{
  "num_hidden_layers": 10,
  "hidden_size": 320,
  "n_experts": 96,
  "experts_per_token": 2,
  "d_expert": 80,
  "d_shared_expert": 128,
  "hidden_act": "swiglu",
  "moe_layers": [2, 3, 4, 5, 6, 7, 8, 9],
  "router_score": "sigmoid",
  "normalize_top_k": true,
  "routed_scale": 1.5,
  "balance_loss": 0.000381,
  "balance_bias": true,
  "init_std_router": 0.00912,
  "lr_router": 0.000549,
  "vocab_size": 17790,
  "norm": "rmsnorm",
  "norm_eps": 1e-05,
  "tie_word_embeddings": false,
  "optimizer": "muon",
  "learning_rate": 0.00589,
  "beta1": 0.93,
  "max_grad_norm": 0.5,
  "batch_tokens": [32768, 65536, 131072],
  "max_seq_len": 1024,
  "train_tokens": 670000000,
  "max_steps": 9862,
  "dataset": "wikipedia_en"
}
Below are experts of layer 6 (counted from 0) of a mixture-of-experts language model. Rows are named router (the router's row for the expert), gate (a neuron's input weights, with its number), up (a neuron's input weights, with its number) and show model dimensions 0-63. Each number is 500 + 50 x the weight over its row's rms, rounded and kept within 0 to 999. Numbers have three digits each.
After each expert's rows: a language model's description of what the expert responds to. This comes from a sample of Wikipedia text that the model never trained on.

# expert 17
router:545498565463516384472448540488505499562498588469394546593482467463473513540467618551500556521577537459517549507555526506545540527501400533542473554489493463506564531491481582513456475465610549
gate0:463587442468501540478483550542504503526467498606494596470427494485500538497503410432491510520534490507481483536483474492501502461482553477542544502571599590484512498500438493555511527622550576
up0:543414500424494502503540487546474496460508505506556658502489485494497514548508531474445486482477460507479489493636506550531497478471482604535518441502546488494609434476484482562495522449629524
gate1:479540593514538469508481476499498471471520523507584466577506513503518584358501529534449314505563485515482494495587528428498521490496626545456512627490492587504510522442501440505503505555496537
up1:489490490496429501489495538605493444508587465557516559464365523450481598498455511545496395483509502395522469538495506484503420512503467508526476506520522533511467416508503432518486436461504473
gate2:508605485510496500533402502485486486378464495533509460468530478478499520496442469522472501555531442503518421512553510532440493404508417464508492513596545482499390480617360525544449516507527470
up2:513515490486491471481559500479521497446509560512471480601558485536502576386503546432499509622604497508559493534524495499495505510493518501480547569509543442485493494492557514500497504514543482
gate3:557420504427496587520436499500495491516413526499492389466647485449499497495549500482629449500562525590468509488500518561512485530461557499579610546518361504544430663389471508648506481528498484
up3:505603512505499561511376498553482501565542482520490491467500576494532504564506500602390489513503517501446333478477423612468500483550509394499511502439482565487547496496573546384500478486500434
gate4:509505613502436497555432476556474502546438448500475641482542451527548466507497504581616490523513507466497486428477490504569544465420490480497496500527525499522493493512491519457501559512530676
up4:613401520504437498551460603499485560581441596453500442528490536491473451410506494516507509472496401621593469492620483535497496498474500486432500491583497451519483531523501497501516472552503448
gate5:498583512497501508506565474486558471498597585345338465475542511540508441486527507512576467554561521520458506511515521593479481461519367491494448508549496489529466540431494491510522477484520491
up5:376483500517472535508514522611496472545438414492565493525474430509470497510397534534505525482496505498490511495455499478582513487471546532502435451507489471497528421658500484515441499480524536
gate6:553580500454499512505502471488502502488523471498482582580485683530524516425455519492594501484507538521554374501514469506541485499446528539536538575512484510473557493452492452615476481532528502
up6:394502499500507506449462506501559502523527492559524505524404492578493502495513484519509512492505498460509496541417492472486418346602456279523493505471549521501501499509464487442499500491498599
It responds to: Mid-word pieces of romanized Asian and Middle Eastern names of people and places, such as Shahinyan, Ayutthaya, Ramat Gan.

# expert 14
router:476422601533526433500514568499464393518491521468395523571495428499444522535417563521577596505509496479458487597538509459485433528493487531547547488552472586524437451483495487576502491444641492
gate0:529419529515464425491476518578480454537608500480491484513485467508479524526535502494476588554405472600464535484504478533497464570464487498500454506437501513510501541483514464483490504546508500
up0:490509483455544513503633529507568466523493502502584523503575449464573425477486469501523462501562506459436472522495506572508505463494573541546525499467468432510502490535415583501501540430501509
gate1:566498626435502504584515500491508560502496544507478500495491492497364487434501555499561471501560430512438585516452551461509472502460458544492515466497505549537498419503427602513410518577576426
up1:458411462520433529504480537509499506505496455488510495496515511484597529637525362521461548541553555426524455445479484501493558494538522529510543502445485476536380652531613506487518485500462500
gate2:511465498468498659485487484423505420485510503463523443467509495445483519331520510499579365610380563501498470462526514351561309433476462493469552488542487513508475503528497488507479541358524487
up2:509538462621547539472498521376487504482515499554520463444517493506500513491520510498525508503553496552384513486571493350570462561418497479504403504503548501556496492548343499497504576504477495
gate3:489502493422500501518505501472503386539457513501464523531493487504515505505372545598486427338491587503505497582461473494540483543472617509521538440500436511571532536491501563646490545526503475
up3:423436551416531521554529518497566476461493493456472480466515511455492509499383505539514537413454491530489402548498501518523501404511501496501442448501602500512533501506493501492521528473500461
gate4:582522492606506488424601505521548500440441577499484494495524536475488560498488538475401480514525490526487500496528477530433478480472406468515487498493461489508425496498558462561508542501502492
up4:537472496563517498457659404488611500504342511530529545471459550493417502497425582441479530479508480508500496530479495471423509427438471466516458486494502493518462463495552453605519511517485477
gate5:495492479500529506416490519510391512562444487500564510571497511521496501345492507436503489508518510409579454551499502441549428540499617488489500554490507498475490482508461527530503478403506587
up5:491489493485534541595498444498492514496489419469480502519456491590601469586535502391500419582462458469484506474505415515478525492499489521520529409507531503627493552458497699532468495470492511
gate6:472464457473451487473523495564492504521471516476435453515517447431521513500351534468421475546604481586490499612430514546428482450487379503500535461430482433520491417509507416488486531447497525
up6:530504498458494624604501496463513532585508407500546523480499488503433500419468500429479597547596557473445566490473504496581527575419497516532507494464601464488598557504443480496498490488499511
It responds to: Digits inside quantities with units, such as elevations, lengths, percentages and coordinates, plus unit words and number words: 1200 m, 85%, mm, sq.

# expert 24
router:489410532558494516403509476508596480568545505475406471563437525428442606477487602508532533526456480500444545508522479516418515491551473550526569608507480503492552570580456482525491432481540490
gate0:460470500513517499411506517519498469542497485670434499470491501559524464503487440534523574485390510328450526524500496497473446455527393532431503390528443499524503496505498471497427532497519571
up0:489487478495527505551530498499530497462538488501493418477456502535497359518502507553529433494324544593470481500504503483435532584527605561412466584462481514495504450539517491503501512390552488
gate1:470497523475502511462518482504522492499482557601508620479488471499498559499461535468553494565462478442476498503494518510501521509607511534496592547562445498501504410498486512566436525480500504
up1:503503539508483506408437530513526480382527596509507537421542502503485528534513613502518573482516499473448532500617494558500553500455477497625647569532495486514501452517441651500544505548506538
gate2:461487553500354560461412502360518504375535578532493456623505481633510529425511486504489490447421550506474494548498604548495464511438527508358460486380451526459567530462513510449509444483544413
up2:543477581491463499379438499487522517503506516588495508573419479513519578443553501439501499508446549490489526534551516521496415512438517602398455500410559497475516522465488499476512461523570458
gate3:508471437493498518531556482509456508510463615532502386626456497411504481495498513507523502492500491496502500505535467579433522502587521453495565508532417499479602505530534421545550500436532493
up3:468484573499532519473484523500510478523455407495547576456606495494488498523495561495452500478487493495541500549504510500536498525437517520590345516497552500545455487453458502454473461506452503
gate4:574509508498494505528464500456503505494492535463492448490611494407513487513518499499498512499387504603594472512487470520501494445445415519581568495504665517507596549506459476450490392607553492
up4:498577513452509502500505501482508488476520554398654618504500471491561486512423482519508520510500451546510506515455556507530500493607455473504618412528526500513548513513502467557504516508501469
gate5:501517500495433515560500505470444405472498468508501470519524429403494499514508527460407533505479523444421479388471503481500507446462537483516266527519442556512525510586552575524474543502498498
up5:501419402481536497507494476494473603485500499502514544426512573471496510436473507513530484527515473535497501530504500529491627508463516468504562459486489494525526495429618548349467500437492541
gate6:498490454533510547488501500486410487477510576498446408572472464500496501542530523418598497477479520486464471515515507503515448505514415582507507515512561502516552570322532504539535490451499540
up6:514475511464537441464402576530499505609436494498500503390379567436473504503489503482522446514502507509477484479503411493530472491517522534497588507448603494533500506488477446538536475506501527
It responds to: Comma following a town, person or organization name, mostly separating city from state or country, as in Brooklyn, New York; Dazaifu, Fukuoka.

# expert 46
router:486490581476453441511461483527514470597535498389516433487482537463462533494480569554520544542509516489447559558603476442519482431452518560537576510500481596510463547587500529463537484424664432
gate0:503390545408496483502568545462601499543506482559560501559506483521516540504546541474497475494497480493443501501536444495501502656508570517337508503525507452484508495502459592503562500511502460
up0:494474564491510634489564463478558578455532541474513500508509446516519463616493511485497561492498494486557449464510532546515504457688530500522489507500495513517501555569552666473581468546564540
gate1:500477426475435496529507433487501536524418501506440508524424551411406502496402513486391606451504518572496522515552565471538433435507540459445568510547497500531552502501494485508502465500483567
up1:500508471497518448483502575495642497498574497483493535471472502528518533515493508497519377516478453420533549527491443498453574517510506469501474504499460541506484393470557456495478456501547518
gate2:516462459539462569458403445452502527499467463524533530491497402542486500376528513493503500566493500467408525417540527558500562510509578487495486481532511516466518456499497456505467480459485517
up2:511544412436547495500514470496490519554494477502502571482536502506500504488502505478331514517526518455458392453554497574434529495508531476468489429496530462537472406498513515501479501522500502
gate3:467501500516490497514515540523433454494422501501498508537566490456496450502382445506496535447531441635562428481477468470491607497457502508482505468503433506518516510501505499527395616461534535
up3:376581518505562527471559442497514502461592500504472490537465495513502475548405500531554522498464616458479524529437512536502547453437435500460400505490514490445531602517513518477545399522516453
gate4:521493498502523555514449495530466537473486533478663609522527512501515500521608576521500485508520413455554525531465465504505523541485504547492500456644508496517540534567503514501467489457494543
up4:352511480720570472501469546574570428498501487486501499473492502512575489500521520591510487557502483468420510518445413508541505472382455508543472484431508477509441479532483479481487510503503466
gate5:514512499493449488437609499494496448497414496540496613617454505450581530598484451495532441495512497560494508496493497475463446504469579502571525533512499421458532499511476507510469626599514501
up5:503393523390399579550493490458557542468463493446500461427392478533491493358502520529496554570493637390501516471538510502497580612500467496510538459497500514499549456488561494527561498508448492
gate6:488441407535545508525383520548527437518546505591504498493503505508492449547519581497498448560443497509454409507540429488505566396421536539577513438499458531522475524496495525527655516504553424
up6:535398475476635479509353535454501507497500527482584504491500431521603493450566503503540439498423529481481470501620442500528503374490501663568499499499406502546434465487444491550489495499600435
It responds to: Last digit of four-digit years in dates and ranges like 2014 or 1990–1991, plus time words such as century, ago, BC.

# expert 63
router:519536517450444485390484574516502464536430438503365424578508383544444503572492529539520552593495518491480509494541576461496458471519497558486493547522425583503528526565564532524489526453587476
gate0:504497486461508515504483507564414476389517514501420459513462512501486493464480501514563396585449452495412448555485536508371514535502460571457433466481443620546526509513419629479496493516497499
up0:496462413470497495610523501292485501453468550493578541532443613495516538510416502490453500498498487516444532460503477429548503499511571443505486511525520471509492483561574406484499491507466560
gate1:460495548506515500488505473481423505496502427495499401559543495463408456431495500666536484446532482458490532515509502375482457422507445429501511466436543519520451534574631435540431503427542478
up1:321431461537560505484480540589494499527502561537420440441604492562482483531536535530440531539470641518499502501501478513502494442562430497572469500502513443475515607466461492471469393552533486
gate2:496460496530489513473433555536499439524393467480466485526532435509568513498426565538570499512551493504422403472499574473465442500523419515493447538469580505497331482425500507502420500500529643
up2:504520501557529514543401502469511438508471398509517517504528463520490475561382608459518443518619501493483491481443426501485489598499490424454500510501549538495506561463482514391518572521534479
gate3:439497566444495539492340492623525453446433574426523436505407597399572443467474444471555494503475562476487490500496502469475516481554510581410431475494511486513508464531497439470491555488500462
up3:611457520526576516495414432507403393511506501476516479516492494466522502381502464526509438503456448466414511451473489511432457528490472478489504444488575481366499500445545500489498542500575506
gate4:537490519503465485517429490447509503385519497479369428630557566515490502487477556531493517461490524490506546485494614505530465502490453454504379483445438484501628505498506559428510520482507507
up4:586499659418558472494573476476572487508421511539459500528520502475500509397469422450550527517577468496459527532453461345494423464512496471522502543436399426354411526482481432497543504508514536
gate5:406498568504495482481508597488467543451515496501582450562432334585503463472442491533482492490455477508449531483469552448542507472462506447502501472459318490494461559547441421500553568521505507
up5:560609500523531429506531470559450524531439465514492544400567545415464498487493501484443585507543465436557499475495440571506500500478524542420482594610592532519537504471521483501463472684509469
gate6:495457499546501562521495594553498530545530505510502522550577470510529463523471482500510505498471486485437541516475516458478449525512499499560509423473504497461512556468559448558464574565526500
up6:519496501451526540469542496534493503520502568554482436500495549552518354522462498464494490451500490496482645498580526463495513507519515451547440498610491498425525403414512500493391524590524533
It responds to: Capital-letter pieces inside acronyms, abbreviations and model codes, such as GIMP, AMSL, SEALs, PAN, Ph.D.

# expert 16
router:549536539479438527447457542453559478551425537520548457587501528460523536459484547531573522474505502560490484614455606462424534502499459552535522562533357487519538554499386488443468431482578490
gate0:371479490543660522450510505517538464467535466467474489458517479586502499391529499591508499472436476461547422525542582630538497533437547602479571533537604501510553558488497515499504402524505490
up0:592497446502436537535529459531493565521480465598509466493584412500495452587472483507425499530560498493455592474470441475500497424641488458411497477472431542479393512396559533474502558510499474
gate1:544497508498501418533492485494552477491500545504545504442480467419595473499600607544512502433494418503465526523500501566497544500512507611611539489483545523488521646519482471496502467460475536
up1:506466394513506403501473471476500501583527568513500485500565547416452498500510580443511435496498497611485441549584502500501501507498495509445468468598374544452507612481548477440473499417457500
gate2:423557471496405503603455494524565526547524521470432510475468505555518465478674506514548475636506472524511468494501562504477437517570490463537476494501511565603507490486485408575523510492498480
up2:501540559447515502681490624498498482507509492575466476479490449500402502491548501508504555527633523520417491493484494493484498524524513522493544497492496549552565508531545497512494540497497503
gate3:503547466501438499522436474500508531614485500418499444415493673656558464276583499434500487561472452505478503516504546488516496408523592504536480487463458487494537576471461341479498500492568447
up3:387501488499506508544400458584386520591517501495468487560465502365497505604514494470488502501455618509501537518479496548501593489471479519538498408549520500491531372501508556493497482574507522
gate4:534508460489535374533465504495490661474514502497500563507479499506478606481498617485524542516441501520513520587534558501501558497490601492479462648494472536496518472448487547500526403499508494
up4:617408496585537560470564472465440418492476500504508505501556473516499527486497502523568402561463568489490500419536469525435486554578520412450428482588529496477453500443409427432576510450485434
gate5:408498529535489597505473483503518498457555489497475550611552500441499463416438473379437539500552500584525465494579546639519496482419498664496503544580490534536519590500499523497527516500501545
up5:577484479433530465446553512559503476637469488499509477479500509506365525586563503502520475516523457368441540498459390504534493597753512502469496444367503504404401411553493470499505562504501501
gate6:503509503498457538491551488497489451440465630489500551455462402598395620499495549516498504437429469529564537498468523436388507469562497479501522499520535502453503499495555526500467496467500541
up6:498495518495498499485374478508563519442539494523473605500646524498501542488478467490456538434529488399568524499510553570455501518540599525520456498561470534496500477459519394472500440485508549
It responds to: Digits inside tables, coordinates and parentheses, plus verb particles and adverbs like up, out, down, along, home, together.

# expert 1
router:522502452514421478495545587487467453545468575481446538525508514441440572508462593524505579562499512446474529508563586515459427512490558461534496512543463536441465536548411489467468406425624503
gate0:664484548478503479423426502447510463542466470500514496459505567632529496468618558567526528507518454403688512499493492551494468489487535438470495602525491516453520525498425553492508380511490490
up0:449598474517555539623551454499517488503493567531521502534450492412430464541500504495511506489387695596465485461508510508502503519514500542503442473503496500544579493469520489520558615495489492
gate1:507502418546517623538581526482488486540499537523455455499497420526394365498473504520561671529506467400431477510471492538335506432454452476513496594502564552541482480544565397466413500547558512
up1:471509480517573621514500548456482508595403650493452460497531454506498444531461500461560571521473432450537375501464494484336500493499448412401556572566462499489517536500501409512532566581520563
gate2:458460555456519504502499497421469516551491477496465524503497396405495501526498487506377576603521480489496598491511539434523495490561497533499596498484502435500466532500473471489497501514498482
up2:477495501474492500531501531466501447503512526486491513487504487492480514502500466492506497439486492485576560493499487637619556481430438450526492442486602485501494497490503483511467499538490513
gate3:499475593421494469480516501513507533430422519481491649492501573439498444484433605514460486490480465493495500480487500598433507557500588515559501517410456506457459449506298626429513441424594612
up3:507535499520565513502629508435414459564549494503508364496444495645482501512502388528572512496563540487570500509454410521582499418496469500481547444519497475527540500490598470513492593614479475
gate4:411517471495541446476498510445540494494478524516404507491454492533495584533514496512363511504442420304477413491516518530481508523483483374450457500445494564483502437521478453501483504533565475
up4:495514549495516505495464505362411454602454499499499480509571412506498543504497465507494501496536493483556499529485500504617486566509448425554509450485511503412446496487499518515521537573567465
gate5:499510483501495508423513471473617463499501469497511565530489535479406674516600518449467476480466311469388535505644500498473506479550503334480514475440505515502478483512531493499556361530501451
up5:592526490491413542455448434488501523487495498486483462515485518524496501452456490435507362458498533518507504425514492567327479478512499434530406459524504542489582528531458521540510488532501488
gate6:467420489464470497529571517499425503501492500390507578533497400520534492498543527455540518518467511498498478580498498497446419497487498499474391556516489515626499495472521456503503651503497492
up6:390453493566592493447510545527498506542559540502561481512521467500505490517628465503506505483547493508518523533486515529600527421584406496517527443509526528487479468486637503480485435479504612
It responds to: First digits of four-digit years after months or parentheses, especially the 2 or 0 in 2019, 2021, 1990.

# expert 29
router:470472511485541511430434532561530515585473530499455492504546529527561541454448567520552585547531480527487479485569557375420447441460498551519590484534460550543416512578477542545468569430605517
gate0:524581514447561414491504465516512500527451470513478501549592565594553428507524495520494468518560491478475453586506544473516520593416525498481482383510483463588509536495531572497575497538545479
up0:529485520505500644538477441504491523517416505522478501460503504587504455413503519552491451544517481471503478484437496460466514506505480499542497421482560537593518537484501589457586494588536490
gate1:513566514437351494505512504535469454424477438490465517498589504531477582439526507512398498543498502369426483495547437430489548419480541501500470497439521541502493581522548513538485592593490572
up1:651568556493582566487510509500554418561563500501555514500428483496483482501444511505539504468574466494591493486486505445461601537379461539494492475499502488353548495531552507489498443502510520
gate2:496555574541412528472501477510515524507604427442495510527584420495495654460478483504516489403501483519419500516504499496504498502515537522410541527494496507432501550505409529490449521526539506
up2:509503587471494545531499509503562505454495558494464463497484534517504509500535456475559492511485588492526509519511511502474490541497512492484476407511468503528582531493492483413577504497501469
gate3:418429516504529520469541518460503499500629511510524568447604493581494501500481436505569470540592436522482551500459533368577374422542477454498502496550393483510476652515504495586500579521505508
up3:623467535504456508545523534424537511505537507543535554515571442540451479481515506523555506527486525528596542470576524513518499488562483504495483490503510477457606511523499580623539518543396478
gate4:522454490542500535427445542496459504498486497500488521463510469505572479503418498498561535486356486491445484500507501422593504489509467560462513465514519487513470483477487540596651462546496505
up4:623491484500460412440484604503479495490458464493474512516505464567495414478511511509544558460466474601535465539585510470502428489527443587491611421513486500574491495477502510535447555523506503
gate5:529497498463481541504469454329548457519488435446512557524459573497409548436401481607569491524505529492442512458532357478473500501549634520547489467534492498491492508533500505497504536500500473
up5:445688528535493486503500506561515492471502585516504452476580456483493468496567530448481480556429540502565461479473477504493497579471455494547548605541504406497478506472422582649396512522501392
gate6:493451476429506601507503469503546503508479477474504442500514667477412579500491532509487481447499499484498494502537429480503467532490438571582512403505398393380495504508576516478435513532507528
up6:498622506553476465509623500556515442566516321517532466530496502517473510509598491508430492497499548540571499504425548652450538434518516570505587548491507469478478427523433449555488527506439541
It responds to: Final pieces of European place, club and surname words, often French, German or Scandinavian, such as Hässleholm, Glendale, Tranmere, Hôtel.

# expert 2
router:438509547460527425411536485500493495548475508500416496552488527459443521478423504518574507543553512467565484537437469438493526481426462494507488574579427548536547485611461492521540479422574483
gate0:427494503506498499503507497492516493495463521496501491541502499565502519501478542465456537473408519502628517466471472447464525493500504541476486483485526582499456464431528498433511485711458528
up0:503529497566479538473529497505486476505470610522541536472543465530473507461468503484452464386455566545525505436462463352556485498497486457510476516499494531421490578508495500459494491543519554
gate1:572507456574505489380426508501551420516494456438499495398500502471508510384538605506471482521531502498532547474485468615499499550499485505461466575566537569522417484498511485379462427492501501
up1:530482485472505552446505520583504449495567499630488439470500502418477519495574414479479499541584501507514523500471543511512549508468508573506504501502493486400516545596536438470442520414535504
gate2:570521472460541500491471532343452470525494513610500505495500498373513532481489642543497502590454516438509501377505483456336497499502422498601534415532473499496500511462553581537500610512538490
up2:469600504462544503484503481497603520472500504360436516501453504511549539301518720427515459508415411539517528512498609498516500502465499549538515689528431491463505510495461496505626448325473432
gate3:529533399414503503468520492513515586493489504528507444457492534525513478499493655483483505500564484491474553643512609504502498409564478534459536466478453485503463622501520464496502501536499395
up3:477538505507502435470554555504496490467492499494524487501475545471539509513471515470559489500517335546498550530483440431512533415580364523522526519517468479379461500499424410458504503505507602
gate4:495431464489498464516497551507494507652423525574503521468508502507491544499536499510559573493499543513553610493564510368503426556508511528473654489494542503441503549428497427371590554590560383
up4:496427559505575445518501514547599470464509522520527466505568525391528563553501472404589487498506440449505497437500466511435598498455497515493536520520583460543490359476512554541460523544499453
gate5:531318499489411496434554527493497471542523503469469496537499459518499421507593605500543507497440449483547581501500526534434509534530477520521524502432564489520448414564404437478424530498612323
up5:578519637492538478423499534533485501511484527531477447521458486494428512453496492568553510536509490427487508381553478533456395507440494473585443502469565525490484508441479449450491504511492510
gate6:373506384469505498484495528514572505496493426508558516460542438482517499619520474505315501551476439479457420460514614503586415495500532575517582627483541522491482531560445493499451543493525523
up6:488422581541492499517501486562512450589469674475500509462473462491487509433520512600446456505517481502500517539535490533447517519403391510419608513447472564543517343377471567523585493414500512
It responds to: Closing parentheses, commas, periods and dashes ending items in credit lists, bibliographies, discographies and tables, e.g. (1357-1371), (ed.)., art direction.

# expert 4
router:534471553447399412455545476552548424495499468470457522563497564499483537476537652517497540473531517517558544574557599481506527537424461555565556432470525482516399438547455497519487435424629511
gate0:515466568635540479527498500496591487476543501501452498502511494517431506376386500470401530417490508474533498383464523497506421564528560502495447499443463569517362564515490505531501424502512528
up0:460500506504499521429470591550588503407518613502504521505426577538469442506462507492516572493492582550504499487511450492467502604549472426457528491287410496556500556438456486534501522530502390
gate1:489503502531513505454601494540472485501459481476470509503523492515518554482510504487426404503635448485429351497497515487514493511517503584516469533562505411433498443550503486427540446593494639
up1:450504587489477588391465483500369497540457493476512582504485522489529468587511428449502421503482453518496443516500502518450432501515497507521571471461499580483488393400515445481499561421455573
gate2:488369442513483497521521420499501435518486491450455456534494645527436578551444512492502605515511495499508487515495453449497514512557480505502495461502399469561567534472422486535501522488503534
up2:503515509484613604516501487523410503470424492506459507442485505473498486499516490488588477515501500451535501504506451498490544499468559511493346547506507548560588540424491585463658502503469514
gate3:430513509556491478481485511502498306481518330560499472522446427461421507499539492557443478507447487467596493525454469432484580477503469525746505500466506485446490479524401521488489479385494508
up3:638511498441597511542481471490437443545526438361510513510545500550509453506522500482512542503518541495514410434399517565505367531554474515530440496476495597502526512533498484567560478513496477
gate4:511493501556481483479576507504447469434503488568566501325523553464542507449485500497444493498534546554433473486484551662496465616468568468589525483496567494551454485490541445498499485537615524
up4:471558586470501453499534528581543596502464507586470480505510438594500610506511525651437482564501623558501566500418505502493505520538515466507507530577532491484508493465576540488621471405486475
gate5:535454635508414529526576444512439498488531548495489522485495405507509552522504502549487509521484488509502510501468484558500500489500464511499559544524514569512485526495475492495544530499516478
up5:429479448434540457461446519447566496499444496462456480504482500428509482556526485436489502588508412497514418383490502475549483503488563532524506499424497492516538595486508499520497457511476527
gate6:501547505447365496430527499524611431473454586599564483527481527503614554547534484473497370558522508504499485510515470499457519504421509499525630495487537500497492522500493485563541495502581504
up6:484511452500459502541507418437503496574509443578465522499664495474485565579536497491487509487512505504506498496496478416521481520575457418494552539503432499507548499505538487500445571426498489
It responds to: Word-final pieces of non-English names and words, mostly Slavic, Turkic, South Asian, Nordic, e.g. -abad, -istan, -ević, -ova, -ija.

# expert 53
router:447451623488474480407471493491497438504473587375450446566465543511406542458487625513498485586525459486474576650530523464483519498508534526512525514535424509524487556550534478517533527423526489
gate0:487475377494467484526505494398518514502632477446546522408585573493460471566427519523507511403495506649392506562493504482480514475455470507586473460467500476518479486486503382516512518487492495
up0:394451499492444495565497501586510539468496444476498496424521415481469507506494576484463426435575517554518483498517446494518471538494525412443529506491550549493425515471517495484524496493507504
gate1:498497490489536511496686551446497499477517514498449478501426502473498497513489479500514497458571503381595503549465583507462581500566499489484462538554515437498504491521615490558512487500500516
up1:545481536481497523514351479576442478547435476497654469489574488632508465474492534496511442503479428502493483496496429492544344529510504624433513471409530556539500484499455542499495531545539429
gate2:470466418573511456442538414511503518561473502519524423494637471476482500534499509483502408429399591497487510454678452544499553507485500501511483555490517450549500514524474436442531544431494510
up2:548483531514416507467478510518492434491500437543503503530494536511475463485392479466567504535491422507522601457487404530584500484470474570414435507482466502468497494445639528509425509601553482
gate3:425425416391519558562549508384543566496402495484539490446500440486499512495526554579492530511496534478502614475523488503427470499500506497500469496632500490509532503556518569514484442501428502
up3:556576523633525502443466479579506420503666509510426512494488499501502449507411439369503434509520478494504491493474591499511473499488500542465488523444532500514397516453479546516501504535512505
gate4:636587502534462504455416506467390553503462499517494518592500477456500381603508507558530492438465609528461515511517486457535532577450487616556466447447561566493488527497432655520492604456338501
up4:614666487498456499493515511490419537552495464513469508601534460455510469658514500529598497472421560568505512459523481495565499579439504580579563474387547541488479503491471523564489507502343542
gate5:463427511660500452610496483489488459482543387561507484632552388470468436446531563507508579503470587551520502501487499511545563555490518502560508609457502510534503493516429438549501521478506504
up5:513429525448528462418429570543510394489517570447485509426329517476574421499532573485499473504493593480482497609627485556485508529522534493457477471500593499502494578487500524575546560512503578
gate6:534534499497434530458516498519546490495483306536500500403357430444448513514503500492485506587490499486499539521521641467501495500495605578494501466583602453535472495539476496503435473538420555
up6:400481463490524472464500522484511554494505610436454470516527500526523501494494498502384446523446523510521501461508477578477528500500508488503466500328471506494497518486534504412511501464615458
It responds to: Commas closing clauses or list items, plus including, such as and dashes that introduce lists or appositions.

# expert 51
router:545484619507519454464487583520501447478550538528479474549433521476488551483450498513538540503596512476567511577501531456470473493487460575572525598501325549511493469553502502496448493419587509
gate0:446439564533480457449485506497500413522512511504465527467504523481456470546497546625554488369516477471478526517498649478499610446508468479611552512530505488462590515470558544556433501545567580
up0:423487503495565465494525592589456487558474550495433499458499513470475443480564508502417513523489440508465452488499429626534482487329487525527535450505548585479477500491494560397500497316468507
gate1:477469501518507494472436575514638521418524454358508484599500560439511499430501559477568482512502459508510518513502514457517500507517306560506589439522478445435507439518521472519503480410549478
up1:493513549504467486456437473491485462587463487536460363518609412569429557485526499547524542502529541474319561499452522498444431613490538480400399591501468492581513409504548504480499489507541617
gate2:538494498394469517503555438450503553491500564484492498404435491492494501493502557557500556523540495464502539503526512415454513560501541495504408485604432510501645428545504566533418440524531456
up2:532499509521534423554357542515498466509524392498549513498515491515512497515481498471523437480508534497478513489491466601504394504506507495466608503477521479497467514390501496500496484507472512
gate3:561517474601467487502483523473517513418502503501393464500485523525512516381453585495590518501467488480561517552473549462502503506534417480472504400519402567475480553512392492467483502540626481
up3:513551501548452505470472478501484493537629506624580539473525491511514500465538503475560462582389471445505423502499602481508508501464440493459524405514456499450419457463509542447469517502507394
gate4:574490566521430498416568520523503428530492444369472429530599462515526492400545472498527483531493571466519494402486522436450515531568383486444476506470500526536507474485532511489549510433666501
up4:508467485454560498529437529394486462494511453482526503547540481511542454408497540508499390603475479500399500520491523578498502469500475548538509617469485486499490447499534601517477516492494500
gate5:448468504538509437511425500509512454586527493540489661496481468420663456541452580650578564543539512550498453547417505500488568572508502538576522475637485458571505503501514468496499516503528529
up5:522493494535408495545508544464494477506524494498505509467505462498462573564396494499500509462454533508513484501588495391494462487502514472528503530328478506489446558480518482494504495400541496
gate6:463424522539496411403508502526447501405484532531506554507469500496505482506344511521464546502512567430508466529497511650424509507507515555480499536529515471563608522520497479498481500500490477
up6:591462517538530443499463542520621491492439512368500478485497504488555604495571477507482490497515467508485478449452468570471470489568497432538584497483504524509504443408627594467429467579535483
It responds to: Last digits of multi-digit numbers in tables of votes, scores and statistics, such as 99,688 or 85, plus units like years and months.